Weights of a small mixture-of-experts language model, trained from scratch on English Wikipedia: a softmax router.
Below are experts of layer 5 (counted from 0) of a mixture-of-experts language model. Rows are named router (the router's row for the expert) and show model dimensions 0-127. Each number is 128 + 32 x the weight over its row's rms, rounded and kept within 0 to 255. Numbers have three digits each.
After each expert's rows: "gets" lists some tokens that make up at least twice as much of what it gets as of all text. This comes from a sample of Wikipedia text that the model never trained on. Tokens count by the router's weight.

# expert 62
router:148139100094172129095141158142147092090144177097124107109144112143090093125138140107130156106127146145088134168108171156073190097114124152109127084213119086106202116154203091127088130097129173107191179116096116130092098102159097129130134164058123144100107152072131107151119137151117134089160210211169080138116139185160182106148151133097120132181126104176111134137136145111108153168142
gets: " p", "°", "z", " P", " v", "′"

# expert 54
router:090122090115110106147107148113114083069109137151160113140132189079106134111113100073101157080089092123119087157129102160146100173125158147175069191147094092105099114161138130084160093172134123075146110136083116187099178115120197140174164084172113126103129141096158054123106159163093084122173180066158119090142155132107099180144150132083109143086149154180165166094139113126152113142127
gets: "l", " l", " h", " H", "ell", " cl"

# expert 1
router:101118196135142167199096146107173116138099140163105120134130135113120123094142097069094143099108162129135198131183129230192121150142118127093118185068178126157112127113078090144116088162123133180170063140152153147076113165114167155184162162115134169127135133140176110121113109140125060133147137164213116139153111088144148100102135183127154172136137138084130090105123114148117160108164
gets: " was", " is", " f", "f", " Ch", " are"

# expert 42
router:129141084099117110083094144107120070142124102163071076132132147121153076128060122134162087140126086174087077128142083077041092141181112206145151150097128181176081169131146139069125133105160145113105121116141120128159149109128139168099164123129074131095155083129169154088096133119159172101103165140143097087135156130153108115148150069188133084113157100094092085124194111121101144167125
gets: "ro", "in", "un", "ir", " pro", "as"

# expert 9
router:124146125180156170100138131116138128138140139141146102117088112119124110117050136139132125126160180148129102177168109144166089146130085123068104100116117073102138114199105064105105146125142216050152131086183141158159040121159141070117157180073095125112103152111071136116137115120122125159125134133123128145146096149114146108144192146134076106177069150124108115117170184140163105066178
gets: " (", " p", " G", " P", " B", " E"

# expert 27
router:113153172066106127077097131156202139153164097090097158150140114111185139177233147149226136115171114126141119086142176126177090113081141104174091154063119121163088130139099118139081092105123088091104096160126171087115067078123131135105135140108155122115160135133115200154104108124104150095107139085126131155093136116126116103160094105167204123086105097146136127141150096133140133128108
gets: "s", "y", "es", "w", "os", "S"

# expert 60
router:146176124168143186076148117098094171140143095124156087172089083122140141113128148096143122140099162071120118148142123105127110127146128120073115169118097118092120130172102099115174131185168119077088142105128189086170156143128168149140140149079153123094116100077066113174160180062143101070139112112084071170136183087158167135187168126171120141152124150094090145140104094079117080085175
gets: " (", ".\n\n", " |\n", " \"", "\n", "\n\n"

# expert 12
router:157107204154140147089132160129092168140199096135149090150099120158069182171105108120132180107102170109171097157144112087118112140150107108149171185119176076117139191109132147093103099152141151087073148063126103076170168136171125141143101182137171092133182127066197172164114120117123108108163137128126073083057120129098129151138121079122139114129136142117180116091105112119149126088146
gets: " |\n", "\n", ".\n\n", ")\n", "\n\n", " pro"

# expert 8
router:097160137138087127162135063124118179111143108114132161151109114080098173114113142108130124117170067178102165155090110161127126129159128115121105122125164179095085116152078122107086138203102091180132084131113133138204119112140168191066152123118102137181145178122155082128103190151135147158078135196146141137141106179160186111098145136112093142146145167087109093082151155121101162178055
gets: "t", "in", "it", "on", " the", "et"

# expert 53
router:168125174125156168131106075090111088123209147133092078128119090164108112125181091130164141123101161155093165080134191144168127137144143140107154122126117105196079129110108145134141151116125119075177168169078151090099093167184095128143143079108153129078073092096112186115124158153135125138102136101121146088126173130159072120118084170094135154137178143165058122118190187123144115161082
gets: "r", "ig", " r", "l", " gr", " Gr"

# expert 30
router:178114097166137126097168148112117105156159090133136100100139190109143118103081142166169122133164185097168202079123166179089102135112112126117125128135087157113130142134131157124116147107116166183107164068144128181094147117186153147126142058144157156172133103164088161183123122169207148141147188098088140136151161092105142078152092103145152138102157167130199178075151087153084146145125
gets: "3", "1", "4", "5", "0", "2"

# expert 20
router:165087100172137125109193150146083166129106126141139141088159093146126102129201106158113141118181135133170116108161134073169077160168175125132125074120154158083195094153122171157092080127164191143102107090082082136107150124097154082091166139145079114112100071143107111133181176145153164116170136129079118142166180098106176172146132166132091169120144121176124133072062131122102136123140
gets: " ", "–", "201", "202", ".", "200"

# expert 59
router:133122099139154165149140183140076184139059183127104142148121133107149120077185135155078085124151131120109128130130066128108166074159127082093111080073129122127171067179151157148125138138136195161160110124127122095099081074124151110105095171115089122176117064135122128087087181136093140161155134109137133055140126120087177202123081150132106149114119139043115118107135148122116108079114
gets: " m", " ", "ent", "qu", " w", " b"

# expert 28
router:111105100131093153139188196145110111168080100169154165169152159135100126121110115135112143139167095120163186135119110068142171174147130172111089170148081115144125088075126180155126108102084144167090100147172131175114158085142099162123117121111152081121132195152148142116171115111087156105155155176133146138093106127148084094103159130205092138208164071137164102137139155099153046160132
gets: " of", "ing", "ed", " by", "ation", " from"

# expert 43
router:134159154123106084182162144153110128131065119150180151133134116156120114216140123134138086112158034145152146116058118082129172090236133134189134112167120142136150112094108155141167119158091107134105124111155167149122129156093110172196197112147161118113158144152139101072151106094140121139163160149185121105094104093098117130086167111143090141155154076158090152129124098109131113064143
gets: " of", " in", "ed", " to", " with", "ing"

# expert 58
router:168086121160156155085195186189113159162080100134125104087151096145113090126172166158126162135130148071110120101156084079109097180209148184088122079119104116097175122155092133137101136136147122111109101115099088112130152097106136133102133168137098119102103081161085084151136167159176158094133108138124105185165198075110169171136099153134094185107134080152113144077099107092147130092133
gets: " ", "–", " (", ".", "+", "/"

# expert 24
router:171186127131079149172094155146116110113110109107177133135151154130168136134090112137177073117069080081137115106159127072119165102086083135100124129141165157167169116086152109117124172165140097130195080136062200087131140142130090135158181124133054211141120119115133107142082078099125159154104084118109127123096143130181162081165109173100150124137098146111144178117106190122183140129139
gets: " the", " a", " The", " A", "'s", " as"

# expert 38
router:157136140173105148108111140130101154111095127141169105171095103163109168095107139104084101159088108089170102159097124170100171127131138123126123117075103104096198152169200134083108132105160146082098199160112098113120196162102135160203113115125182168167135139080148188137118101129157158068159130153086103065121129168140106174143166170113082115112141141106116172109140109073079130096179
gets: "\n", " |\n", ")\n", ".\n\n", " =\n\n", "\n\n"